From a checkpoint of a small mixture-of-experts model trained on Wikipedia.
Size: 13 layers, width 128, vocabulary 4096.
Experts: 16 experts in each of 11 layers, 48 GeGLU neurons an expert, 4 picks a token, a sigmoid router.
Below are experts of layer 9 (counted from 0) of a mixture-of-experts language model. Rows are named router (the router's row for the expert), down (a neuron's output weights, with its number) and show model dimensions 0-63. Each number is 128 + 24 x the weight over its row's rms, rounded and kept within 0 to 255. Numbers have three digits each.
Before each expert's rows: a language model's description of what the expert responds to. This comes from a sample of Wikipedia text that the model never trained on.

# expert 1
What it handles: Common words and suffixes
router:141142144113094164101123153104138149137113085124168103140101128089150140160135079160133121160135146121153139064149124101124141125168141167144147083129098159115150140127139131103128101129107108
down0:079147138105085097170126126122128174125119106126127182082156140091130137101133115127109155118116121087120094081137114105102148110119138115101129136103109137134118130140107160145169126114134163
down1:185134138148116137120105129131067155147127133156129114175100111120107131118124118096141125147136188122097169120159155138175102134133149118154108150128106127158114123112150095131109131161176139
down2:118097144112144160144131114112168143133101098132084116161121116118077101136165171124153174119121117096117145096118133116108124120167162112113121132101127100102084124144132114124113093185070127
down3:121094147161141146097132146111066112115167167078109092131122081107142148102125084136158157113091080139106112161089135132159150119148159116190113105168105093111151142121123139137109146128122139
down4:140121138191148115109152153087159133183143114149124139070123125146125133128159118147151122138128141157130145151163153158110116122159123148151138159092150144116142104119103134141094079116138132
down5:090124141113114129161157116139148118149118119106121128140142125152084091099125108130131091152117120130112138100118111091125139109094155124143145156148203148135119112078141154119108122120151150
down6:127084105107153127139120128126173143111155124138094101121142114138172149112119140119110093142162136102094132158137169112130126116070125081158160120103147142143124163131123123113144111140161151
down7:072159117089140142094150113159141103107128074131136158164154150124153135142091101158174129123147125104134147149104143092105114113129147148176114111180124137131147105149164130085133146131088143
down8:153149152128086113113112089096069121135121121121117159115085165165116132110127130142120130119115122101118130110145135152123141109142139161098138125110098146109115156130109158110118202134096128
down9:069104148149133098128132144115095146109093095159132083156106144109126148078132120125137112160144134130104101151114107171138132111137141177156135114138172107132108157116071146125136109108176089
down10:092114122136071155189124110153160144153073154120137131099121110128122134094134063145133106110110134154145133138136093118157153123124144104125093093162144124132095082152156103151123138149074124
down11:128119109088076132155142131137111101171115160144143164140152092127143167119080106127112128148093143144130104131131161146086148159114144146149120134137208108098144136130120108139144120120151176
down12:127153123100152171099104158143125129104132136136089125123122140110119129153116100110108109140120162148116118172125117118118178165142106141125135102118117111166175081167114145125125094110158125
down13:128141101116134108133117169127144139096136131098115125179140100105152067115155138145149139099157129144131144143082146092105109133111154149172087118101178151126095132106071138159144151104120124
down14:117076157112134129090131167136150160082102159123130149120154146117167143139117168132147116104168068161111109121161099151169139168151150130097149116110116101129116130130092131143143141149091107
down15:123165128111098137063112134140137149131090124083149133124123117129106140128149107169139134112148115152081135162156102129095135151149102147116157143195162185117110145144139113146143163134132137
down16:146108154100159100083118112139100154110138120175137082111142138145100101120107089119143120110095138162117146172105129107164141140131107150123103146103118107099131167101102112123079155109132185
down17:135147160137130154130120079101142142115093115149160080136113140157108168109151099121153145121145108155137107107156135112131098146151114140161085089085115129136132135109151129094143094126116185
down18:093091134173118106142167175117127098085168155139092155114138093095140137121125130112148117141130194126149135182124117156110139148113145106151123133135146122114159138151135138141131085118151150
down19:122150136111110112163128100123117107099127114155157148110110145088136127131121089112098142113088093108100094102123135094144123115089131099171151130135114126084129140119118120154115139112101153
down20:146131115104129130142168139128130123064085098169130123108115155124125140151107143114125125108148108126099136127119092144127140122119106136106179138132135158148071123119152109146137106100089146
down21:115129126142165116092139132161114145144107125177126190099141183068132131103135176137118122158097094107130102116151123146165140123102168109175097117087099131146170135121124128127124138123149114
down22:142168142059161156119112137125134171111125102101123157140149140089119124137140089137108161105110180100118145108123161128185106103159130139106123142102127133100133094164149142097137185109127108
down23:110148119110100109153110137144123113124106151194144102124139120132141166148131145117122096110129134144109133135129188112106145103101163108084107093186099137102122108122122136172131148133100143
down24:126158185136073110118166151140107152149152141149148129171083139143152155172125130131153182121117113153166166180096139186171110135166089139158102156124121105110133114132129101118125150119121120
down25:126154151065163115117107153122125174127099083125105102142137120119122121119151170118126140156164127126156124145093123093125126131150119135161152123151146107124114145116092140088170209118145108
down26:173140108143133101141123081129130154125090143147150122126108152129140106181085161144143099119135104187171130161116152115091126121090167147148129138111151121129087110131107129156157130112093163
down27:149159176086143094101137129121117155136095098144128159113146152139108128127132161123091152079122124152144126132178129078125124131096124140114125138110135159151157130133137177120133192118143127
down28:086077141114099105114154126182131115120108087145168154139148114080124133127155121113139121150212111102165143114110106147100118100116111132150088134195125113142160143114160093119144129181146116
down29:121151157117115084107114153155144130111150130117116142154098143137142168136147115090118107113075144097070109163114093158133123140126121144136156103140106132123097089147090129146160164145122108
down30:096124152090114145119132124121139123119114147106116171101113128109109127128103161143146164127152142136096088130145118151120093180088115141116131103125113130132172147111122138117156015109146128
down31:128152142137145138145127148130156046156084161192183113141121135101099139093122146101128126136157127144144092100143108144133038138127132144087087139113164140152145131135127117118156138126124153
down32:154107113107165108126144101115167160115144084097144127189130139151137142122123177119126115129160132069136129119114093088130167119167116139108149143107191133133143062101089123112103130158112124
down33:077127113135120146097098089133108158165060145122100135155105153137130117082133147117107143150164119117143151098096127129153114126135101086120142102118146115097138134141151151132111206148126111
down34:156096114134117116126137136141111136143163124180154106184141128148172154112134129069091112135140118156146164134108121141149127085180132092162141120096123116136169127097120119161151143134133136
down35:118167105121158092109097110158078168100139166130095148149187155087128152153105151130164148086068120135169105126095162147128166131150097121098143141128164115120166103144115127117129111129156127
down36:115112131118119142098136190122119059147135102123154104092120102106141176107143149124156123107136126158103166135089134127173113107177185118152118096085121131142126123141126129088117115140107134
down37:170154154136090129144148127120139113151144164142123127124111120112113128131104085158090128162107133178128145098151189143152161141128140117121118169117094109092156158116108133116133114111156137
down38:089166127141105104157158158170107147154150113105144126111138136099131154112046138129109138126119134144123174133114088116184153144151160149166070114147142161095129085109097150101160123136132119
down39:148172112055075132120130116091128134123091129107139123145098125116137100127139085161112125144094118158136137100172110140136080148118136139133080115094105140154153188115158119154104164140131133
down40:182098109141127131176128157118152130170107128090144136080129161164135134124077144131144165112123099116096160087125106128134128131091106110126114130146120138131152106113163154114112146135085114
down41:134171101163108133183159146127147099138092138143115158091141112087151134150169108081173120087156126133106139153099123130090090142102100116157085115125102109140093131122107105133128177095106134
down42:124124141130125100127125155138132191122134103155132126087133143153157141127063087131155141112117117143096096126119153129150105158158128096068132130105113118125157179117120143151112165147136123
down43:132089132116132098114141144090144112144157135156143135136121116130109119126132175121095111128147151084102113161156118095139133122132125126072148126141117108110089094104105126120123096151134107
down44:123167092141131152163108128125121119161108149143105096143096134106145111175106112111125105088125111107126137094126112161106128148114112104083136096162155088122156113138113135108137141108130139
down45:116162178125125115148153087120119098170105152102116131110114143122122137136129158149147131110118143117107120061126122123102121142095114101137090157158144097126111133117151162133104163112157145
down46:118123146116116078127143097107105128151117094105126149122142165143117136067148118123098087148102137114131094139145153141102154092123141101115137145094089152160139136148146153129116106156124122
down47:135130072136071126121157115127115110167165114101172181121128128134093141134116147159108121147149163174156111126123168153148106124121146126144126140109110141095112117134078100117119094150104145

# expert 11
What it handles: Table and list separators
router:155118125141087113130130136167126141117126109122159136090131122126111105120069130151129134144115112134160081103152170122126151120113125177126115117091097106124120159097115134142087105150116142
down0:111136115124092109129135133149136124159123124143165136095152153103149121147145092142130137113127109109124143146149152112095104124088118104147127109141099112140134140166159166198163052099087127
down1:137101153155155155098130122121105109095121136099111175138093104088171121137143141149102104152129158091133133136154134141132136139119112148142096135145147108149120125118124105135141018135143126
down2:168083116098146109153142134135124133095112155138095102117123165150153132166117120135125122088130130123105131130129163111134110082135144146104142111090099143134108109099160056105111098107134144
down3:127150139105106126153098128147138079091155116133142098147141124103136147150144134108150149142119122115108149140131142092108132077153130148156131107142162152137097149156108106135144159129105127
down4:113164105121106134106143119134121107144099090164153148103135130094114131100122099170130160151140164121154134154101099148142092106106107154143113111127157134152117114118118139142120154095119100
down5:139125097125129097158119171124149088130154099126059163105144119129127114100120108125156166139106139086137122179127131123120126117146117177114147081149119100174131105127089124170109152101164144
down6:128117105070093117173115122174100157122114130118181151122098102116130136124145092088103102097136116105119158138129115162131157138128125169150097096111143151117160106080130094117126119096149123
down7:146120118115160159093160108134140113161129126084132120128108098159134127146134104072177104123144112097150113119161128152145118136145118131130142139147106102141113125135115122154121207090141145
down8:088088138123131148096095152117138124106117126120160107086111096105157138154137128178120152135155126121184144135136103118124123099080150117119141159090099067123123133116139140141111107158118108
down9:125144125145167125121152107146150109151106133112106133126160084142115100101161110118137144110103124104124133107136100126071153144096139059150108092093139099148138081132104116133110046099111118
down10:131111160169156140082128157102124128147170122101131120145149118137122175159090127152155144141132163112133152164127096108155120133156129107109109139149108139142129128131116085122098118078147192
down11:121150162127088111148123179120108140112134139098104143141125081137165136101125115101134166179132110122188162110132150134110094166110107153113126125084103109138151142106138132134108133140163111
down12:117131103149124128170137142138127142179134108154124126116131182097118150131127131148155086144131151129154114133102106114152116144133100159091146125112128177136150113107118111147164052112103158
down13:150168155085130116097096093148135117118109126142132133177145114159085124137145144102150149079119171151100117119118121112101145151153100118116118121114108144142139125151107189160096080136107169
down14:104126160095132124132082133123130153136151103102134097133135155143142130094128139109154121138158105115132137139112095141183083138128084127162105122124124138147186100150157171090113159129119099
down15:157107129120128134126120153136093144110179116139130136144109153084087111128112136119152161118101145129106142107116081100060109137132113115169117121101178141128092172117140115123140067104125117
down16:137129096118128151103120147119097131097114137131058117155140136125128122131144110075112083131098094166108145136144170118122136072134163122139122112167103126090104103116126185084136143138111133
down17:108108164112177096125103134123115125148118147119121132132115139133119140138090139113174138141171150113128172079156105179126086122113119152131143152150118166109133115090113158159101089130118139
down18:129149138149182128114135139119133152110109130078113100137136145092119115146100129140106116151123132135136130143151132135084086098088126147096130154101102130111144133115167143156122095150150158
down19:150161146089155150114120107139146139136143105141098128104119131115128142097159138157123123135186169082108153193107133155137139122122135130113153113079123112055133124103168115099124116170113122
down20:136102146137096116142126128140128194123120123161097156124099104130080128122126114087133126130114123092098163087119124150152179154132104141093073145094156163103078173128124127134152136143136138
down21:155135098166107137082144144122160147155136146102120145154124130108175146103150136107123114135116138139109150104111154145126117124107119111135153076152112094164133137153132136130104096156130119
down22:153122104115149140094125091099089089110105118137111117160082103137137133149132121093156121162136165123104126112150113136136113122170140124191107150102168136132156109142167144106150016145113119
down23:121114078085121121061135141098140111151112099120099137131107102104141106084151127135114110135178099126145124147087087115125146112143104130131125146090097067138138115104135137091125117135127146
down24:117159115126105121119157102080114098167118137122143160136113134123144129120160119135110160101106144126142129130143104120111117106161142151140144146129105135136109143135120184082114148122083135
down25:129120102133114123138144151091137142123118153109128133081140109151086133145121104104122143149135156102110103132120115123116141124112116085084173148188109139164094174111125115121120072133111137
down26:102106104119127157055088174107127125155094106099110090115122132108150110130117109117130143144123122131172127120119164134173094094102120131104146137136150139116144104146112140116123149160168114
down27:049138130105119144094142155136144143159147141165150123136108143138135122165096132098102173120099140110137141111162119115170101097154117123139158129095136105091118160136134106082197121098155133
down28:130091140156166102125112127106115193135137101082161124133147105119090141068130134149137116106144138099114075118146115125112167106123130121146134141102116132127136121187125130169121221177151126
down29:102101128108189134119114108132113084168113110126110112124120070124128112110070127141154100096113103144137122128110097108120177126125142106134074135087128117111113116141103128082160164144115134
down30:121137118164107136127141133138188115109115131168129149146081084115150146149142125130114145154151150130144141151126100125158153117127094149144135129145128146168178116097157099100142129121128142
down31:127124109153142130124154152128119197099114079177169103115095146079125116144139120170108131151111144082119137139145131102109176136116120171123138149156112174106157082145177144112122123132115107
down32:162091114100129163145137084124124144159130121149175098137149101125160135112125108123142131181122044096112097100156099138148111147109099125109127097097107143148100143146151130070116126128125136
down33:157121175147105156123114116135138143157077140098117126112150165105119104107118103185087132151123143141118098155120163165131109098170143110150138116100095108088122079151131149147083127111125094
down34:104141134142139115136183164075118178154072099155143083097131104101165124093138175118107134131104132143125101132170052154107147123137102128170109135125103155130129142106126133155149175103108142
down35:123136098086145071138108131145136134129085123139091137145146151159087110082095085096115137123131110156114112116107133171155154136119143132109128122128120108099074138128177129145117114144159148
down36:132165159116150105137137191136107195132111124129166151156139137141136128094143153112107166135108111102140168117154125124157162150164098147119095155094085106102112115154174125169119106125115109
down37:139118095105112128133064157121139120104116169140139136150116141169125099139103137106146096118167135125093126158173122181134140153170140137142111112141104129110076150117107131115140234087118154
down38:128129153156111112152151161110103132121175131086136131129103133128096111137122087131130113098115125108093151155102161149139149147166130138083092113119141124126146143129165109124122123132128173
down39:130118118151120162170129117112127143088127109116118135178148143123115146132120103100102099094134120100128158089079149128106117113130110153106181131074115158132140126143127113117086146123111124
down40:116090118130089091143130117116111097151082131121146145082160116118132114115159144138099123104085172130116160130142113102119116122140134119150134184106170162124124169139157144106114121086058128
down41:145119126149155129135094117147142081107126147100099073115136139122138137138125145105148147113124143102133080133126112096148133108139112099127149129134144150138115091123115103093142022127142135
down42:133135114104108099209110108137150110132145162137135153117155159101129174132106108122104152151134162118127096102156139123130117150108152091136118139103101116095108163121119188144133118168089130
down43:096146115137133178113129103151142132107104139187162130142170122081121094157171092134090118127142126119112152089114103093140151124140150115135108138149166130158119126118109095108147120119144123
down44:153134090169088141129138179126159131125178111103148126150137162169125133140130166107123088130117145149112153104126136137137116080146106105168182125147170117115139139144146093140173085133170126
down45:158111124148102126156101149102155097091116108114160123158112133104154106131119144112125127084131103135119109153122133065108153145150086167130117140119116122129147130129144092138136153146151112
down46:128080143159120138134109126120118129112150114162144153136165137164080132124091109123119123137156105119144144088108136093133150163125099137118133108176147168129104138086152106137154025134123158
down47:173125160101148121084084128143118118102123155095112112120114140075141170138117148101145101091139175132156140142124167155122116112147131139156128101106148139152123148170124100107141089080123080

# expert 15
What it handles: Word endings and function words
router:199134091145112140088129112121123135145127103137157135150145162124130129171133124136140124150133101150171130107142137061168118110115167167154126129130143137133159152094082135084132109140112162
down0:152159153130112104140142101123135130134076145177138124092152162127106164135091144149171111096180120133128139119163117091085124120114130140172140136111139123106130116130116140170123058113112186
down1:145149143151181125141139159138108139152155121096123103133115163079142139143120131154138137130143132168138121162069092075117148106119142146144160121072094142106119145102127111149148143134146119
down2:101109147139146128158118130101105153111142100125154155137135111089146085093134121119110167132097136122138094141112168181107122153114123083135153099165110135130163129109130132150151139137109110
down3:152142155142137115104141105122135142133133155130134123144100137120139149125160176095104118093132107138114129129066159114132146101125144110102141139113139118120101126130111098120126147120100149
down4:101185125159122109129087155137126143119107120101130170127152142111127179192118118122123109134155090113124121081098147120142148100108168122164116091127141093109148141134170133137108182146139097
down5:127087122082138135165109153158095137072125161160147134115149109129138137113135121112112135145123076128110118127137116112136102104143130139136105112154115187160110133096118116154143119139106153
down6:155144090095105153108119108108107149150096111096122138215121178159174138174143125122148126148122119146119139115142145100145093136126140109177134096110130168105123151100101130134133157120173124
down7:171102133088122159104097075118153123123086159109144124118148125115162100153108122168130137098115161139158108087160133125147121147134137147173103154125195142161116160146121080140102179088132159
down8:106141121111154138080092136112154128113140080144149130132149152165111169171136183139140096084127108168110115101143093145128131092092089157145134107157122148121111149123142129142129148177074133
down9:153110132173145090094178105126112160162141147148147131108107130169168158145153172177134120155072122137114132117136144130143139112148115118118128125116095132141093063146128139119144099116153130
down10:129126076144116114139084086113168141152110115162142127144130119154136115136177108095154122170150122147106108118137154163140094118142129153112145132152124104100127137120122127143134214116103148
down11:142131110145099102146133126143105103137108131203145113160126126108136121106113106114141127113100143136148156165115098164123119102137121115145109135109145175113111104114152147118136146093084181
down12:097114119097143136135121103129120164134130156074077154132123185103145113117116098120108084142114128091154139078150104143099148137152093108092109132132125117137122138119122167110090209124103132
down13:133174129120060122164133135130156137110158136112115122135125117083145183122117148144151136113126147152126139142149129133154121139125185141090154162066138161156151101156128139175120091118116143
down14:123065096097171137081142099120169120148092154118159108114156110138155156104116163129109175112096125129139112123131112181108148140141099126102146161145118155155129145152190090169128114132090121
down15:161173084126104137135157124097141142098088121106167163162142115072124104091086121120145145096117156149148126115137126105140118130144100133109102111136101159149135093143139108128120088105112082
down16:169114107174161103126156095098118116106179162111070124110166114104090147172131139118127101126139135174123086156137141129082172162150102122116145115150138156120113129135124110125158125091121092
down17:163091108181125129113164114135165131097148153133109102121170117192123151104124105102100156129092171142131125113121128107118110104070128091095165140115105120107133117122165105139144140133125138
down18:127108160091154136131140119144183142094107128142104138158120140076085129116123148129134172135151146101121146102081086097135142142162130066106131134136123170064119124174118093126101103099115142
down19:133106148109127119139148188121150104135137160150109182120172137132119117106135140118097184068128166133150140149155125140142090127137176122141141122137121105140172115161135115146126105150126140
down20:103105133152093118113112155116102144116081122154113072137152126124126134111125087103159151121150116102118139113132083114128165105140147143130144162107117096172107136159151204116145138170144113
down21:087126096135136128118148129144126193138145115106101158155135101098131137123135118122107141120120144092172159145108092122106112120124092125108118095124123099121120093110110127154147057150103140
down22:144148137137127139142092152136107179153136109138081126163160114174118136132163106118127158133181126099092157136130111087119071112077106115083132124128121131110142125123145111129148155079114121
down23:177110121108152123136132115126104091144120120166109137165132128132132114163132099125106058126136090147130159181120174099115120106105154130168111103094124135157140118140141165136145226156144128
down24:174108160110123101114144144153131097136127141140137168132113066141127105122120133106099103111103137093102139142156136143094136121098106127108116102088152124162119144104083130138096184149145087
down25:087122094142102102136143121155122132098113124176100145197123125168124150128110136139133140153149115104083072089132117120118114145153093125078139133107152131141143120117155135112121058140090127
down26:147145125150146124168151090149136149128106140153138146115122113113145160104154084165135135142140174125158127150174105107123120104147157087084088111106138164091126109140135119130136125112122173
down27:099112156155108137109158112129142165080188147107107165099137121111132146111118155130131144185113153159146168132165077117110132138122140120138141089079133120107100137097082126136159078147132104
down28:120117115110104156171138084121151133117148143096196088105121153142146122120098106158146136071113120101097159127138126119096145143083136141129128142129177118095121105152122135122107124167110129
down29:155085133150149095168120131112116138136118125111105140126171143132143210137100091131129115136108129146165109174135147111115102160118127106093157178099126132098146134150153138091158153163097130
down30:123092114131123143093152089144069136125089129129124120126108127123134101169103137146166105119099144156136125131148155080150145106132109139129093121122092151127099130172158148113167140149178100
down31:120115156146137145153116133145097113145166128100163154166103111074130123105115109099130116106173145100142128140137141129119150124090150136138079142103149153103140114132077137121158113156153137
down32:111152127108127167125139081123073131108161113142139135120118135124132121164105101152082144141119064165122167120116104097101079172136147139160133084163130121088105151131136159126128104135126134
down33:128115123112106111118134115160122098154091152176155103112139143175111132125155132136151119084145103156103079098154096137098140125123065138118137164125127163096131121154146083145106184123096157
down34:186101170116129120133133110132130150095124138166171091172138139146148151108152113145145154093137170141149122166152111098128129120116131144118107109104078157088135137095099090112123116146095162
down35:163140119125157080101122147079121145124134143124145184159106117105118121149131138137153133134126105125129088109118143125114151128124131142070104138114157115103125168159159117124109098156128133
down36:134081136132133162135112139130098142113158110117110149139118133124112116109127099138172112170103154144124112154142153121135150131083136162120082116101075108132140136122144129094151130157127149
down37:088154137118081166106132156130125111117146095117120144172116098113112096092159127137110177155125093110173141126106109116134156116148137134124124172099143116134144110117126148122120240105156139
down38:126120171136173135149119118096131139099125119138166112116155163106114115137139095125156145173158101135147128138122117140134144169147138160147103106155150094163108166130067156089106163140163126
down39:135121134186113153100105108098131084101165146149117112074158083143107118126150153137095153139089138147084136149154149125109142098132120118136133156134129104160141124130111132142129104111152140
down40:126160092132091102154095130117116156148144143084093156165098190124141167131120142163155146118132156142083149142152157143157135125146129137132167156124121174132135102107137115126081189120112114
down41:097165086124136122077121154130140109102133089147137105146111143128169161120098148103136128125115171129167131109111136113102125130151149135105145120127105137138153140124155098144119121138093122
down42:135146138118139121123105137130154137154138091116161124094107179151142118081157110141100141101128107105090136108128121137135132079113192131182135115135120125133152087183121115124134162164152130
down43:122124128130129135115126148111114144135165144136117119153120156150116148119118146133110145123143138105159117132089142087140100138162135114102144079113110142127072111082104124113116187129158099
down44:096106135119155093121123156167143114169069120153180109104100142112140127109153110165142156105155102143126123080164086120125145143135089148102151151143174160101111163163133127102130154127095104
down45:128151116105057164132150073079111130119113111144118160153122076086090135085109115117118135123092109137136151108119136130126134130143160136144096136111101131157160127113140150106132101114148120
down46:121140122124145122106128116150098103140156172140125101191119085103133133131158123118150156151109173109096146190115080159145117125158157117175137105134103117155159096119120120158127087109122158
down47:129145135100148117091088127123109162133128114128153124188136168128121139141114141179060145123117121138117081133094100126131157176096118155131151160122207127119115131151089117106129118071147135

# expert 13
What it handles: Infobox line structure
router:144096107130116129123082170166089152109133135123150124112116145123106121110104121130148120140117135160167077123151186116130164104126113177110120114130141089119114136128139101145078110146129137
down0:144138102128176121123118126103169133110169079138119139127138162156102095144128128142108135153159105177082104099139124116126163151182128096146126134110153095117151135129157137130112058141107092
down1:184159114124161107150117117141189115134100127158130132151121148095086166148165117151156126154147106102096110166145116109137093145154172147115097110125123132137109128126098148110129104087136144
down2:176135115153178147090143101126167114138148122113114128140119119090128103150142155116166117136088139127161136127175135117106172117164119121123110098130136117047133147166135110139113136124103083
down3:127147124123153140132122120076130113149108113133148091141150083139117143123090149126110106149097080120129105104114134146148118156166159156101109139136078069161097154126100136113155157130112133
down4:121116136156129091141139104117156118115109126149148113143146105076151162098140135123150123163115094146136102113158106092129124106093142123110161169141125138074151177116090111061151084109105185
down5:132144111162126101114110116150114109104109125113146124101102107081126106178143109156131132129126152124120114094104146101113109146108121135116131134144113136121154135173124157154185165112070157
down6:098159113093099131105109100086173124105136131127082160131133140129137103111099128094169144132102124089170182109118092155079160129123155116176099084126114112116110133162095139127128111119108157
down7:121129094109109162139122106147074158132110139079162117144109116142148112132131142117130174125090134119083111132107127125130109094122180113143101138098146121101104113136151139148126046141151145
down8:128122133142112144061146171148134136098145144139132092079083139106128119142183111131135124118136130117126128138129095109129095138128138128175139154118133143162105106173138116089151088120130115
down9:117159081143119111119076146165127088102136159133146127186145168094150111160144136133143115112108135102157128075103113103122133132133175117120159166131141111107108130108105143122136139138085132
down10:120128142139096114144124091100136110101122143125117159174142096113114151103124118130135119136148168079109124143106072083128134162095114106127146146130113138125148177118109100137117120099087088
down11:114110175135108137154173130142123069091127107132126120086116173125136169128129154145140118159146174120136115110133154146116078142165122139147140142141150150110138100140129094124093035121075108
down12:177106165104097143145113140083097146130142144142092162095138078130128144130088124090143145097105152161145107101112096156114103127134131091137140132082092169098156101136114159151141078111146101
down13:123126124100115094125118118115147118137115115085126137117122127105097081126160134125103090186081147157127168168096153099148078141192115120095099113135122103147135134142157085117155130112142102
down14:127098147136119081112166129145122117105127107146147175112165150151093106103143112079166121136137124125140124145162176161126133147117139097109098088095142170093093193075145110112151116123114160
down15:097067130122172170098136120127136088134147139123137152147167117111088136106104119108119116153109119129086146103090084117125141141104139135099120122122091093176141107073148123084154143143137098
down16:113168141152124162153123104144187116113114148160134141119105121146134139119118114128092122137117149117145160123164115152137156186129113116114164168141136065090144143120121111125151115125163169
down17:132151117111123106127128156128111104144121107173119084102070129143149058129077156094131155155144104126111127128141113149134114148125120125129136082135131140108086122111093110137133091140095124
down18:153145102137076108129107093125134122128129120139134109147091154172162139103096102157119112087135139103151115118134124139132131143137130102127142134108156124149135143085096131086133032125132103
down19:190158125107126140181088139128140144141087111154101103173111134117125155111097133103123093143156117180127158153119177162165132119132138143117164126121124144123158136141168149118119167130189123
down20:122121128147125125106120120123073134154145116095103109166172081121114150140129124128150109155170157128138128132124110100149127153121109141119135124137123148138131185125121141117157119102111125
down21:135149127119113135098151163119135135134103126129118117116174117157137116156120132117141103125164135141130126143108124152147121138112120138120123126132150135138109106103138144133117008098140151
down22:141121126110159134183112146146146111133161161132155149098165119086159111097129119079134099104127133136141133155143158115143108113099097111141135126111186144158125152145122106116101144134083158
down23:140128118116139084121120145117097139112096139137129116142110191156148151173107145115169159131113078117143128112141102154129140099114099111108142138131076156127142116108148155184139095166127136
down24:112135128149120113146131103115141158099151119156151146102164111099143099114135142115139121135125154173115181111101134125094141111126117087138149122119122160150100137168164158108127115114108125
down25:136115123144088118087120163109096106103163109138103099135117112096116095139133135144108141082129115107124125110163141085125177140128151138156106057128129129105101144166144152097145130125091137
down26:121085136128147106134104116112137100123098097151161126128126142154103120141076088094126118143111121140110087115127131104119092144091105113167126140153095140097132149164105131142160087145115169
down27:105133143152163102136134138108152144136127144188122163180120158127103145106151143159114122137112107099126110093132118111117126105149132117115115101154142117113143133096166089140109032152086125
down28:140131108117154109129126099139091111145115158105114141107112182170123094135113132108165130070106143136120129139140163109100135146134103105102140089127144098125129133183131084155104195175157126
down29:111118107163166119092158114129119151118110128130135132139181141142123143124140119140130152139099150128159122118167159127139140132117135102119121111152091178129109139108130109188140085114112093
down30:145153083091122115081109176134126164130115115131142130113149127127140152122115095150141121124117132099135177131104137094114184134142114111135099093105107141136106101089126126157149146166143147
down31:127130116120187155102114100148104145101091114119120141118086134099155125160128121123123120135119122132127150105114112104167149181143148134140124127119144065179121132118148149134162203103122109
down32:145143122118114107129160146155105120155127082159155171164134128186144141159149134141150094150144149078147126117061138142114135111114066107079138134151089096124131115070104152150094066134148141
down33:153120129137143130166150141135135110111131106134115142072126091105138130139146069115138122125141101120138097110134098167142177161099087145175079100144111125141128171123113122166110117147080140
down34:170137169148119121112142175110105117076095125175111120152107163140096154114141144129111137169100152095126109120097106152119115109127149136062125113116170128092167122133158143114150120121050128
down35:180078174114158098171153145172099135142108138141141130135087121115128144119123125100142114145103154191105154102169139129118130122139142143117115097150126133136177144136134115116165138150073147
down36:086127122135093127138109145123138148110117148091119096122113129075090088147134108105085133100120143175103072137124102100106166125086159108163156135109099171109115088128129160108139144133135128
down37:142158076133078129113163127135123109080161132142168133113177133109135153118143152139127079120136094121159105125133148114133150136127154110138154114120121135140124176138143131127144078076156080
down38:179085152095160154130081120153123139146116152143136127191091160129108140164113128102111138149138132121133147106127136142126133168168117103126131118112106150151102141125107159140167158076175133
down39:119100138140115124117108128105132130117126098118123117131157145105101107137124120116127160091121133139141117090103123113148157121121084134129147134187112139118086175122115125105136000157086122
down40:145136156121177132127094108150171139128115098125129157094130132124106119126109160106133150144111130125107106138142183086153119134179109127157101105139123102144113139096125157106146103088122119
down41:142136124171137153171170129134147135115142044120144095081145132122120134125066117117114130137096165130143156129133141177136075152100118128088130093110105079134124099117167152135102100084121122
down42:107129142144076137142136144112125130139136106158127118110142143155140118154137156156145134129155130106111113180122104139192134120129169136099150112145155118115145131123155123107135138104062111
down43:128104116097113146147116126121144151087137151088109121123089145116124096123125128129122176146100110165102104165094109134119126116069171176137122115106149121141147160120165129111134155109134147
down44:097147159115101114176103135082109104094074137131169158110120096147121109160096115126176139125097122112100153107134121131130122116107130150133112163164163138149147135129113094133115202157121109
down45:110115102093132101127132133092145101160109136177175135149127147116152162123146141178137094146110144136193142135165113129110117142111136122127101150114121131129117099116109161136118195088129130
down46:169092152127114136101158076146122132136131122113127098109176100123122098125109138155136108167106115128096123147119115174128119139128138141143094128097138123116155139146148127103092049168100119
down47:150142177115170094131141110126163137128114122148151115127134106096198119087131140170116155091143110137203154156121105135140090138124110097137181150134149100099112125108159125160150187147118141